config = dict(
    moe_layers=[0, 1, 2, 3, 4, 5, 6, 7],
    normalize_top_k=True,
    routed_scale=1.0,
    balance_bias=False,
    router_noise=0.3,
    n_kv_head=1,
    norm_eps=1e-05,
    rope_fraction=1.0,
    attn_scale=0.125,
)
Below are experts of layer 2 (counted from 0) of a mixture-of-experts language model. Rows are named router (the router's row for the expert), gate (a neuron's input weights, with its number), up (a neuron's input weights, with its number), down (a neuron's output weights, with its number) and show model dimensions 0-255. Each number is 128 + 32 x the weight over its row's rms, rounded and kept within 0 to 255. Numbers have three digits each.
Before each expert's rows: a language model's description of what the expert responds to; "comes after" lists some tokens at least twice as common just before its tokens as in all text. This comes from a sample of Wikipedia text that the model never trained on. Tokens count by the router's weight.

# expert 49
What it handles: Commas and closing marks
comes after: "ra", " Ra", ".", " Bra", "\"", "na"
router:128111152099096147167092118103138117136138093137062163079164144073067093106116128148078156181133164105196124123176192211125114134167129135088178098099132117094074108123075091093110129136129102132115116116134190166092088149151163120116163183171131160129069114132085114091162133103064112171121113101118098110109147161160109128155101138112126063142141145093129145115071130156112154122097110116140120173140113063134113113170097134176163152136078139146127083155113146116164166121117143110131121180126151116101132170151107118078097157101097132068101141154106098195170102114175153151100037086076084093148126157117188141189069129089110092182100080135120096117127198091103113104100130137125071095154115133110076146121151183063121121113112108150073120144153111073110188107055113
gate3:080163120124093065103060099116145130147079121166128088163120065133163112061148139107114110145138140092201102157170115130131133157129139110132136075097162133186138175078080155113069114107194131149076111104107127187055179120075190146127105134116161158197115140145107049149183115117149157163118117143126132117142070114144137164083165177067083102085088150088090076116050098121110134140146152142076093142086176126073115133140122130196108142148108114120153093108129112085095186122083147099170078139157178157118139129107097136114130152165141174102128135154155078140117148139135139119129081106079130135162116157131157188147098147082126075137109096140138141144091080154118101137105110108145127124086133120175113154121143105117139169096113119200156151048117107205151123128173170
up3:126152101158142155127163127143107111084137171153069179123123144106130080104155116148109112107067147117141126134114078111097104128100164128147126149213191108123230130164062095137139142107117174153173142159136098200182151124114131137088130090151123139122126151151114104105124099195171156103086177151138116120149216153098070092143149101133151109161185038166117132128144119074097090071085095168100122143197148104162210101077106106122152117125143178155110158139131128102120114156125153203129198063130124140150126128121134123207142106121134142138168111118106133176186090153139087143151134131145131137078092173147105104139179135196138171130096133120090136106077082158099107090135136109086085151153119130134139091170087121093166133152157083105139152159125122107125044095096114
down3:094112143238122096102141092152101096103145128106154177121153099089091196133099135123148119131092127115133170090117160136095158128118172130132142144107114161125150128095163135103176177121126134076099164142152109149118132057129049139092113134122087205161111098127173055169111195127165125112170154119103098188156102189123194091143095166126141124101103065143107154102203093118082142094156159131090153150173095122131153146144090160131125152141117124117071104153153115154106148080091171150080106080147128153139064115096116155098127068174155144137080156135117076110150085150148076080081107151135083098116131152186141130162149104143168131136105215089126137137208089177115170078116166085058128104152123114115129158101167060130140147150164146154114122139157143112130138078117127

# expert 53
What it handles: Hyphens and dashes
comes after: "\n", "e", "u", " su", " Qu", " Su"
router:155176169069083146145139143119111130133105103153136084076140114102152111118139174117131130106104112086133136076114129128121142136175111056145114100083137113112125127111143176090108101100124141136109118114131160161135104081138145127088205152081126110141136167096149125133198109144156088145131094163114140138088125123152112122132123177113095132129148113125047168157148133077107087135094192112083082139183139112137112114113134050146187129179104060142161082144174161158143114101120172075120077155074122145115126112140141109147144083059094150127072178070149157128188082141152179102132111090084135100109155137161136164159085150136181162158083149178121086087166126141074115083039188107116123075072156132178159132056165151080062103102143129150108133127140149096068135071081104
gate1:177130163105093115120106139102128130097104106118109133091181107094148164147144133133070121120155143069119125169147081109126104133177044159115106156169063144138155070113121106116098115095150168100088169091123130141158128159131146144201129136084160134067124111102139104152169170154055091159114111143144159135159139114160104189080148175147133164091084108169115152141079159103115178144134220116174134131096163114096152061151163085139157134167094135142167082064116105133159109120113202099085049142202128132193163094151120106113160092116136084051114153122109140112165071100123102105100108135100183115120165145151138091123120117110137142110118125109052119104112097217134165116099150127170177111082115149154133138159132116160138107102203160119133144113114081123088088084181135
up1:124113151083109139201109139176172152113151127089115068158155124106096106133120112154165146091116039119149134147121103110132122193166115114121135140154085172137124129143163093125101135097153110132101164114130164090157113072145137164181053126099084147173178132096117082090109191126128073160115149185117130140127160214141110149101081173157177139113141099148100180141148171137126133083128155126086067138103172131071163134172129088155118108145128154119142130106119117159121111152085134149137088156154160126145129113140097111174139075137153110114115128109129089113098079183102173084172152159182127141168130117082151176088121146094191186145117203084102140107114187209117128044092126134163171150132122181151128142191099115174112106038190142133108138126170103127167078146142156
down1:166174081116143099146157120126151171126124161127084139113100212147131141113143127141104085110130196163094132210080127099090128136163082129144106077138127105126139116111188176185069153130117125189066193123137186140144093162142159095155074160094170112105159130123149139089129129162118141152089128095136069137145156121129133176110158161145092105103122115138082134106145175140111156131091129150139092098118121141113120090151097095137182136154255123138147140146111154196134140142111085134134100173140102150128089073121084038153131088148122136108136140122164087106126176165124093110145132105083078149106092119119179145074081130118161091134155124124062149091121127161200144123102066100130118122230138078105132161111125099127112131137157121169179114109058097119127195138104123

# expert 13
What it handles: Word-initial pieces, articles
comes after: ".", "\n", " as", " (", "-", " Republic"
router:110109185138158128141038159061085100149126107095104136073148145115105117182148154081097146167084118087203133084095139097095119151137094076171129120065183119094142145110149124084148077146140138145104124139149182169092124067101155125143107164148151164077122091103105106136161140134091123096095169168097146116171096135195072118114138100127179133127131093127138136114083106085145149084115167122099140121113167125131112120114125110161098133107093135177145121156190113164163167100128102150148100098174098152168092149152130090116203073106089141136099128144056075175132120165143154099115108117144126093146096103148120072158125151119160141112118077092111165130215121085088146146090142099158132120078117184082103106144126183123119083096136192075168124165076080138202160056123104
gate0:103146135149179127088171139156132158137116114173097103131119143107102100114152177130125189092073142103214106114156129132148160143131101110142124150123170126109080133106119091141116123056137094169178078160078143066177093082149125101145087155062123134123113097146124103080188135166120182109165111140154061167107111128208133168094129134067100088146126107110143074103121110130151193151118071099092196139119129128130138098176139124122076125091121086136091081129072057057112163156124124094138122110122136177160127140135113152164154147099089081155126154112148132161117101161055111127134088093117143103142088076166128137139133221118115109174082118120109126091144085088140094144113139058075063118177116133110176113155040104083127113109142113154146169106115122113056137144146146
up0:156098107173123182157158153166133107131131142145153105109142132109108135111136121213161190148104145132125131111105124126128064135168078099149136120170160076151122138093126201154092132128138115146165144085087064122149222166052170170100164127165086144139120132130226240129112144166184123107137150115106129115115135166078126127124122141159118179073222117182113127112120081134100146154126147097137172095180114099103140149127146104120108146137137189185124082141149185148150121142172122153136067139090183127127081139089131168083066135125133147112154140113163126109103092081084141126116140191098119166152134081131115133161153058129154138126151134113103137140175166079144098160178073129150147131129138101143193113158175193141116126154149136075117076102113136152142151143171090
down0:110178142145064158126062096086139088103110145118130130170135160148131143145139128173112185105183103162080159153108126146098101182151153086145101120120162164128105070094126089070180167164129158117128154179118112139099115166174106107113103133168173104157098129123161052164077118102157069192137147089112162178106132169106081115083125171156149111089129064163119116128105129157123071106099125123144106097114169147144148077123136151164151118104108155157162146087162102169153163171120136143158101161141092070172125165164101195152104090113140106167135084121117161088114132094131172181100076156054162139095146127099110105116125124119145134135148132165126135142136130157078123081193049140173162118111129115073138157108117046071113176071168167136093140153131056140122101192091162

# expert 39
What it handles: Consonant-cluster name pieces
comes after: " T", "t", "i", "T", "g", " h"
router:093085171059107149118128123092106095125089097107117167105122124183065121137120088119131073139105136127126176100085113163172046153140096130099149146064130097132143063115141175105110127090191144108062128156136113173127188141114125102110170170125083173161116129140114127125119069155171097111114100135161150121103070129191106132176115129110097102135143112108075090148101129101133118114090072124147162125145077111100119052067137105121108065170079141113141105129153086158125125145052038119096164146112126114140144143194145159076127123091129157119137116138129111164138144144110086087141127125143129041178115169103160115163120093154137122139102112157164123086108123066106113126120170094042088073211152084171136106058121152112096092090147141099159077160143134169127103106113141
gate1:113037116091146128122154082102124151153112131078150117160131116127099137092111126111077127109149137103179121118081124211120147131103124140107206115109102081148145123116183141109092150131138156169139102158183041100097078078151099111160114138051122121129088157108118147094182134106040175125150171161129141125112099090201118103121084115109099132096077138168133134138112117140171112124109126146105191137073088120076058076080111161087150117133126149138088132134130086117144082130095107120159123102089156149169125108140067097124071190080162152076104141191123097145121134141076149025092079125136093100152059101091055099083114089160171175120105115129124151159137139151162132185118106160124114131142105121103116137127057093124109130146145150151093121138117141125073113101088110
up1:121171111137075174121122164117122077055138106181156169126085139104110128154103120134142077166078161113167079119151138066081163126117140144114133128097117086135199110140102118133141106127118153132142151109098166091100144148102132120097088110157166082133109130098149117102120116185183060084149185089151167120211102092091125114135136179066130133109158116106160154113082161145138113076191131140098181112149133099111152127140113139136127126108139150104109129119090104161145190092116217151184159146159119113115131176120133115053139104129150136113168094076113163095132122107155097161089157113173139154112182115177151134080088172099134135083113170160075169194144077154128069115125141146129204097101088148074127107133157142117121197137154033098158131102138113183175065095128156
down1:140152157115157063100073076097101092162156076100186194098161120164159148110164103104085125138105146149085118110151143141105093175070177192106111135053107128073136119146166150102107129147131074127130101166082094067111121104115138166083182142128129106171132146076148113183142176124188141141155096133137137096098112160149095134077092121159156124150142133077101126106092123163125104143077127132134084138129183140156113132166134160149084161112096094130054139147089129122075137063149060131112139073090157083126166172068131142118128092099153123123159140151122106139223110114098150084167108162083085090096126172141172160164153124132085068116123168126159090176091107173093129092147169110142149163167147152153084146111112060146108136192131083147138134196151120099134133086104134

# expert 0
What it handles: Mid-word ic, dashes, numbers
comes after: ".", "e", " |", " 2", " 3", " 4"
router:148099166058134131158176093138156120150137100094131141097120089158189136155183091090171131190147130063170128068132131143150140115149068125148153196028145090071106077114084204092149069117089100135078149096156190153122115063159144073063131139126097122109160119150144142188111142127111099134108121153116085117107133106185081118151131172085125113121068102153129117127178133116131119146110126126135150143194178150081072128089146124161143139180072134134130134136174133124178111132124183072125116130124105114192080126142135117136111109113099113087097199109168115143116117115173153168148145071118129123094163127096169104192096134131143128111079132160124153149166149096106135112108136109070094069107153097079158078091155152072108118150110187134115163170116168123114103100157082
gate1:115170139197134104158159160131080141098201124141191116136093075112137124157101135156115103138152214127160150116122111088111173125097097120126158119108187147136143164128127141106173139108138132182154080112081153103111136133095160126107120147149101143146147135068090089151068091097174053142071062174118085146092099141151116175162155172191096116084165128107136074137189129120097122135100081167172198140134162077163174094121128144116048099097135129104125115119118103138081084171183149098085104184137113154107127109127174185092149095127109136153155081094124189107160110189120131164118190127127089124121146114122174112133160100182082127113073107117122165136087133115095088090176147137153146100083096122163129133110135152154128147050087201157159066098136123125151094124124144
up1:128193146090132175142111187090095086099088192115152070109113116132152143171121145034169103112101043165096107140110127140150064131059097127147118121158181105106157174086193112153096153103181075127122141069111167059181087082117139110097151116119198122136146180138119126086158098154122089110128120092139095111126088084100107157181181066116231141138103093107128161102101091062094129121195134148159083109117121150152166106110100153084110144163132112128099134125112070158132147121123170118094131064134141133127128139096172119169075165126119127118088106156145156100104084131128165165149118101171122099112120133132135158162086157069163047133140157134147137146123064194115114122143075121139153115153148104119129163154130120115120137140145101182162119160148148144152085166159146
down1:102142129100156177149114135148175126114088119152085139140190136135118143101172148108143110160102115122076111133097163083116154138162098150173132189112136131135096145139162122065109206100107147145133101111133163179117071163139089112104201133110116151130132133127123105122171072114096124149106156113117130162169109127138172077121166127172169092115071101159149132138135147150097159159068179127117125160208103034143123146163114097087109105093122169105145078163157153109108135098119103108102056136113104157157152113085156101123143112135159079156165167121182139188100158104144103103095121147089162186128051109103106158097123078196184093160125150109150135158170149137129105187090121206100161150052162143076140169104154178071073104138123127099118102120095111097101149140035160

# expert 22
What it handles: Spaces, apostrophes, cu pieces
comes after: " ", "ro", " Women", " do", " con", " dis"
router:114156180092124122176128162105115128095130091101135062104133023141167164111198099131104179131186083128116149111080111105214107143126085120137162145126161139105143140139140171086102164137137143154153136058167100195125095067064133083111114157171121152094091121116106136121106145169145080143154177177175057155088087120165071096105114158136127131106130110141125111113098099079138076128111101161141170162149071147145125137120149152137091118138099129098125135076188135147156159078118153114081128179097142090156119136169150121120138118044146137095147157104133130126161142178172151170102098126150110105135125088129152073193080162138095106120123189117145125142162154163083114108115207123119064095125129157053140103145078241093106128113132127138143106124102142124101141096129121
gate1:194149129160148097107191075110097100088124113120173104157168155116135174157118167081126145134083136071157154089135152097125096145090144164088124124105173138119099127187137115147135167118233049180152121111126163160088148112075110185134091128125175207079069128119115121100124101122131120086134136145115143124097121148158113042175131110091161159153071184094129051107155123137078152095115133126185170103171103126143097110068173158102142113098137082155085123120165117104107119094086175182078117152087126111158149115143081105103212155103132100127105101169088153171105160131141111109164215172115129135132167156106116138104149130174110125158130102150123147133156129157113150132169120101075108127113117149113204177137119160106133090091136142083149061143155152104129098112132073
up1:056103148106098156100083191136128116193166123150083132142073145107152089074125075166121081128170128163110087161138088215136146135159130113130129131106044114090169090129117173131114074078054177082119136130108064090141155135216137096114111158146147089167186121123105126167166202090108098122133114069159124164098157096094147187088129140197127148101119071155102183132104150082135137123130146135082069162104132148099139113208067081169147100156121124103159146120136121127158148126141099140110136121152114128067125116133172110120084111206139144140149127090151130099146076098099155096128080118114148139101117099169103132127133090111108098093127122144122125122117156133139146119080127130173122134104143149151088079108183081209102147136134119185056120143102147147148170139164161
down1:101117182136151127116170096201122149120167082167103128130085195138145146088135110155221120137123164157188124150141111121159126121154089099134163156138134127106168123132058128136202103100065135121114142086137129162149131090084145136116124146152124155145148159113132137126064102167131154198143167121117118140097099056107183139166134070156110116114189130107115149101140165108133158107184142116114142160116173106183164070164046111116102103167113108116110149164177120119135156100128091139115110132134110173122096127145141099179098065145095070120142181167106089157153103144097159092052131063099106110094104088111101087139156083089160073135097083161125056042123159139087073107170095151131115092101130150089132139158133159173080122125111168161096165150091125150189165145095154

# expert 46
What it handles: Word-final vowel pieces
comes after: "li", "il", "i", "y", "hi", "ic"
router:091128177150142133109087148145136105166112115098127074153106098106132135130164117093197236152122143114148144102133133190199116182147110140131115137102126074087102049073089126091094094116137146132110174134123101145157114144145079073123084167129085170131149180143127143121156130202143113148119154129193128200056130085180120103122141123150146130102122132132087217131151143138160130098116123091118159196098107087103091182128124080166221076161055153090184111153118114114112141049087074121141120125089094130167105148138087086093128105118151109138126178131107121123182113131143191137120136163100139092150098134064163128077122135128131102172098096178129101079160139114098103156142119141074128095171118132087142141122128131107119111099123180174169110100169149170163093117136126
gate0:122129163150125108143086137128097159132149097122132115113130122125115142098199154150149191149135152190163122115136125135148078135115098059150156178123191111093099111143102104115047158092139134202105118089154117121113067136158145064118144141211125120156159120171145169105192134096116097154099146066115119104100089162147059167135114095167083163132116182165089151140086156093184131132136142139139165132122121138131065101114099106116182132149117157140150093143153159122106115161051086084090088094211182163141141188142136122141099150147111117163106130115090071172133099120108148142094141089160103123141094144152098105113105147054178073099078135118109141116115110100065141060128156131101166102143157125136200146130229131079120125177124169148109142094079115130107102184167136
up0:087098100120098122126066099176164137127164169145160146110120117172089073138109111105124093096164130160091129139074143117114187146157145065156128122145153138128104149138126139137125098113137158083145147183146119149069124122075086128161092123102100069146168143104153172237123092098082101154085169144115069076105152077096140164105129116157183163150132217109095149154119111089064175094062151166104082160138071100137121138150115187164122165128133180178098169138092137132148137129138112128115095148088161114125174150097089121167107104102107145175138158199134165105130146118174148098166117101094132133110167131135128126078134113163102200115128131157191141147103111179129193175152101100109158094163127207100171132100139126125083142056207117099130185096102109139110123118126120
down0:166124104153159201141079163101161137164160103145093107088152146132124123183172120162118092144187174140099132032102115169119105184096088131114098063133132084114090068088166116080181106123133090153167164120152114082176140166139109103103108146146128139169084096159147111124198115144106080145099101158108114154106106110123107120139147159171084165094194045158120101164103123148139204125116118111049132139080152202166168100150174131094189064115086132147082148146158112103116098163098130150111126097142150129092034096132144093074128121142154109126146134110203142113146084096131119177164116169126134158147158122126154100155108124170133165128111138152087104117108117130114119095112149120188142097072102125164140186169144129110102173144129151113148183122145119108172132181101188

# expert 31
What it handles: Capital initial letters
comes after: " |", " the", "-", ":", ";", "|"
router:105112190133157128133098124158083109181099118140143142041154111106069106150096117109101128174134098124163154098121128154131112154186084129138135043124126124140134119130141171091130098171173164131111138166134147158179137132092080115121168160226146115095125148144071150165118160141187100164095120111156125169131133147182132151147168177155147086097115112164087158142120114098136124133103098124135079168136133143106156098107077079144157103171079171073140114156144116076179131131181125042126143095151132114154149092139153115055169147110053153090127149127108135169141113110155145099103094087166145099113112141102142072193113134149171127141144142154074154121183142126097154102132184070134156097135105115072152127099104147054057082140098127120155085153088128104134163010125131
gate1:018133155121151153140134109145101094173100138162113180181172111105092075167086129111074100102093101001162141124109136176115130121126112125112149186096130138091139125118112142104098101171121058164144113178153120106154101102060107147160111154157158097124145220104129127175137119094174141102120123130125158175104112106140094124130091114151133065169155122182100163195181166129102131105123144144160114151121142155092126060105148150139154162108126103099159108127093133145160087157136144150190119156158151101114067133138134139097075113085114077066105141104134112123105118086154141101170127071166144122146103121140104171136137108115171094149108123155113087045146152059084142160088166135124086118103089123104126143072078136130163115157120098136064190151119065119112115112145193
up1:148136101179089202159144082159195124095136080115083102143142072134140103089129219090087159052142133076169156118117141132167118117122168142128059150145091098173113099130094111139138138102125185168121094149113116087152104169131165154170130117116160117185139106117163194125112087187140153135154134106128093092100144129124106087139077105146125149140120158126087141105100113141106086146093131138072123117103112196169104179135186105144104123105092100125116110093182187155116146124100121164127123172186151113102086172130059080103087142138209095144124093061119150100190129167155171088091163110058137148095130153119095173089144094133154148158145153158129098123111159155072127096171071193174145114166131113100121184144137148147190132145159158144106178099117141111164134141094096
down1:139138151135133088052128138192087132120119192162124158136108143124124097127054121122169159144125097185079146114108092116110130117148097201139124071140109155165117155139129164147136140168177155136132136091086063158093139158119121135120066129106157127136112132124088118146076098134114222164116148117136131128104134176116081167072159128135165060058130110132161097111109177148093130106181099147130121138142103188108125116096113144173117051145240176133171160157106147145147098142110142098103110073140107109087129096171096115096123108100137134087113124108141107158094130161111071133165124153176160095092142142123121108191146141095078089125160102131158174169097114144119161110126111099148183110132092119104066116077143104040075166136119086131131090148080176132140100053183189

# expert 11
What it handles: Word-initial p/ex/pro pieces
comes after: " ", "s", " a", " dis", " ex", " Al"
router:125141187144157203091073133157135159156128061118123142084132085113079106098122154075138168101139107079158145112097113119145090163165117058114156118070124135124139075069151164079072078208157148161087132181173123106106133071131164175174159163078139157102108159137118127115134182144188083137174155173144110163102108128150069079175129163131132132084148159131090125118102131081131080199138122154106101166140116160083108182157151129172137126162110139125095119135155130123166105105160123151123126136149105106095132114150116116122157124072057118091147168140136130090139146149148212091087126094144128123167135110087143179184136135180084125109129127127107112122147129090102145069138162171128119103092208119106169168143054174088118075148076111154114088100178108124146161078128106
gate0:171114154142060132085182125116062135098112113099133132103071094097111121118121176120155165153140147078134160131041142134154151139176185100130157140114186134128135096139119131111128110144128172135176100087170131140134121135071126134113118127175096101121103164136181107141135077144225124100131132164125104189053104126176175155133170134158105113220147140104119149094155165122129160134088135162123223120144173103125107135165139127133146104197100117158136117166120158125086131084143119096106122120226123054170152146141127136131115117134096141148155095088188154139102159096183215151116102106126122121142080149147124088114145143187143073090115109113104161126116158181107067103114139114076100117137091112123179100154141133133160131166053033113119159125143143124139088160077148
up0:154161110154113148131101119160195198089094112147088076120120133116126138148135184156147198086088153160159117104113143148146153156158126087148076113117099132143144148161074153132075109087130119191160160131135110107105116122136107131115103119197100126100093118143083118116142132154061146166088156107168110102135188082105114112124080088111205145096158167110113140157115106102141069158189162166121136156112075079140072149116151077159148114139125111152119121124082177076160134115115114119156052076114184159101166111101052125146101165115108120153120027136128087131141156092198163128132133119073120120171139158160155144109129170113154118168141104184143091101125132126135163118137108154141126118160100134119138135157221165086112116157183202206136085153079095119100079178126086
down0:157111138104129150144097107189129153087140085114101141147094191168108099075121127119134104116143186114156142170059126137136101190131102096129181139128132136089149132172123154070111110141080116156094176153135148157115084158161128079146142070129160176184061144165180155123099101159134165093158124181116151117162210126089142147146142137095127118094100172125151175131146189181120084087129155095068120171132093069168167098135112113104155110149144122120167143085145162097170106150069083126113096159162141087064161154129157091103176165113129155111099059082099151139100124124170140106168087131156138119097137169132159137103156177141148132172121110134114119181096171149182091152121167095123143106133120154172124089232139112098121147211175077111123109084078134081111125129192127

# expert 29
What it handles: Prepositions after nouns
comes after: "s", "ed", "S", "ation", "as", "us"
router:117126146116077156119109115214157115144142107116114136152102134085108139096098145124131161166095148108137114096047138182144083086124156179125179115099167109085128115096157172098103086092108108134078099123133133175101146080088176085127121206112136157110096190032111129160142135110110129127200143158178103125125112107122140110137048125095120135151105111116076144141150127143092087128113172109196110146197108116131146063138113140163115125151095128084114117159139100170127214110127110119118114194116103068107136188129151107119149138102143120083124111137148136160117153184130196088084139133159158102109162151086125117158066138107137160105086075134100101122161141117104114157120162144147134080177136078112139111174088102118098118155113105196172181098053086198076104088088172
gate2:137148137182131172121133061149185114103144115117140103116144114113096195139131175166153098148161113093125138081067127160147185119112183156204116136099113106115116133086105104129166081104107152111109115140160120132170151131069123162111193123139181110125120136089163104160127143124110098192184155097133122153117104136180159131132073197105125139151100105132107158149188115132147164108112137151180132151084166150128128092109083164134119093190092165124130091136101130134026151090166139129071093132150076169085095188171135098113169127100150108143120118100125131161162137112148157122184181098195170142119145097175084130109132137152116145116156123131128135133157144030166118204185109137130144114141087093106141146122144093116102188223137072193124113078109155160098135087136196
up2:090114133093197102117127171125100132055107103162162099133087121183111129148130145122107075084096104165140129127135133130122071170163087141158102147139171165094150085103165118124141098103119090136107113132109139102142179141078101103101141109115135164126157138098114105069116153056141153124106094124185140093093104177106156169122058113122192127160148110149126092183142060125114119189123097144105132111111156199098162140095107131114152121099137103108106143203128143136164069132092145172082093134057160140073131115108083137148163164136161069119110169206122037148163144117133099160122159195147117140154107135128106189138079142130167101096092137155134077160140094159135146164099150118085118092149133129143152176090133166071100125093095103238132086152154105179119060153145155
down2:087127151155131129131095142132205111167105116154109090143153130129107175136169144156124143115095117096183084177122100060114137163121143152152146078137069154172169145110076139158099089164103152125178137169111174185104135119118077120114077134050116128146124229140109126127133075157148107106140107085141166068139154131179187104103146134135129178156108098079129115083112157099150179115116120123131149088093163139139137109177120126057093083096102161085104150123155175104119100109116088159084122066156140175102105146154101061116150123120118141096056077138168234104102145094120155162136192169111103116178119101137174139128171141102122132113136110115134082129138114159079174112192121097167172157127192107157159078111123179124174164138143154081149166131087156105116106154127079

# expert 21
What it handles: List and heading markup
comes after: "\n", " E", "-", "e", "E", " N"
router:104100181074131150185140056091139159185154096062171089092154094131151148110187134094167115138110111102128181111159106086105079111134119082133155076111108076099125162119182241081148125131120131134073192113136134166152131078102169162078165170121117191094129139069156120144114127136186117122099149126114111139129114058141133081119143147094113121100111143128119163098094058091073143175129096119111113192147139107161123132129179126161178130198099113106219132123174111147118100134069063113123138106089120147151037125148073088115132153107138138131141126084091137124106126115135173166099104166118130074145087076151095123167094135133145106125132153102139151076185089114075143084093145110092143101115118124109102142127111197092105134100122066145139151156119131110143135109126142
gate1:153086136076188125123108087146111163165122081127079111164164155098098164100128061115103109186107094120149172159132089183163123181093164128118106129109147111110156114048132151134108171158087090132123105120135121174101197142197171132099148127128098188189151133122179126120115129093143161095102155180083137176111135100159117091111136169110141135110143128205150056117085136060080140148126131116138135139069173126164092127094110154130153102099133150096167191125107097079095138163055029137144142072083118138186169142149108126085137093110167170134141143181107182100143108103169111189146097118109144115120150149112132144107157110114104124086144097154123103065136097066120164130080126088112155143088128137137169061082112191111128088097126142084145105134113117126124152163077085
up1:090111128097095129049094143153173175162128051169114096151098101137120112188100167127136107210136067186117078153119104124122152129127099137145123139117087065097054122153137152124164124095100101127115134116140119148140120116119153137155115135170011099148103116149134119153172143189131103081180114162103092172166101069118070073109150106068078114119113152150088119114129157113150206111115104140118151136142107089131120088139143159139147132122106139093168124099102190092135175142091051111139133175137059144157071162072121114137046177142098118107068108156183056115120154112118123172103135110099103104151093138081162121120111134127094147157145142140140097049134107084116144105147071126168112149139180131108100195107155109158094108143090119085165180145148131123149122137117140
down1:122189088087109124093170113148131125105128175140064129131191128096117115156150192134125113189189168120123164145121147099108087098144139145065106082141098132101190180114110125116088152138102116173102169159143151144159152110120106130109075089120094148149112089140121163099143134113164151059095167127164158110085150130096122177143087049086125104102098087094075230135168119141107149106115115133098072161097120134099100087132170176115170126160149122120101073157122154141061130147128172082161115144147141056121159168152112126121097142149116122129077119104139095131140174118200178135201139099121136176129145111129130116119108125162150094153154180042138127141092046123127094076139142127145166157144136078117157138193106080084100124158133125125051124137178149169153095136101192

# expert 60
What it handles: Capitalized name starts
comes after: " the", ",", " of", " |", ":", " and"
router:104147182114160146181158115125121081160111094096172124085182121108109135157124157106148124127196102117183145020098117132133067122083143095175143097112122108122104078137127156052144091184206124091117161118103136164185139140072114121140143182164163114121134119085097114137144132109138134191073147168172148143099056136166083109141095206182153145095116112144087128137122177109127080136137133109101083208098134079124159128106100068201127109117109154080168122144129157111168161126114097103105099134099141140168123081139137103079116119119076109134151140136142129122125045108155171111102113178092133045091101131137104097150072099126137134099097118104069119109124117148093139113097206094109119118146139124141111152102132173109107103125132132122087113137087134143144115009106136
gate1:212169138104103121095148113133124136132179086089140079147160159090165152129226117114093133115141044138161161117111125119111087134111151143163190130152118124149194185127171111118117094104123150089095151089102180148118134150161165105139088156095094123113143126089155084100174118105170157112078122142151111120166089108160136050122152193157093121143122096153113161140144152090080114134120140173126076183187137086124153158128118123038062159138125097138124142108124138066133123136127151075044129103189130153162106153128122131058144118128122118170130130117142159141111192082124150163145146140073117158097107133074125151158112150119086120077161136104174201115145141173113183090106151115132121149181214127123146130177102069136116111119124101103133104088149165070131190117164089
up1:077099093136144129190082145128146159149138175114088131079095137117124102089094136168173111178105185134115125137176065130138159151122125122138084130112154158079012112126120152137115135127167123149117106149153125155138134103123140166097117099123126147087131126159142155123085136114133150123124181120093154117113173134067132143157128091077180159120122198099169145103142114137158163125109093124095129091054151174140128110135115124166174096156127155135144123119137130169108165104177087168223150120078167123091127138103135102195068169152117153048184108151145127080139094170144081119124069101133175075206168110161118132109149093162128120166151129106094129185177123091170106136083161085148086119066127138110108141072175194107133193139175095109153182149162124202130120127090149
down1:047121106124037113129141135145095091141097126082139099093146163122166108105122186141102142053145135054135186138125156111170060111149126120102052092157112067135127136109132129115148128112074131099145072133137163160131158135161122141108115122162073196090113097100145138184149156130109130158146136135110172107147097098144170162161086115135134163116151058129130130136127188164132130172159153103102133165166142197111139143129087143139151148160038071116095102153137145121180195215124099092106126158135102146118129192117120109164121106096108140148069172139132105130113115110127132160131115099100119106074124197070085037092137143101137093218137138137085107159156192129121129148148077116142137132083173096097121087153148130111116043167127129098148115152184142137134126135134127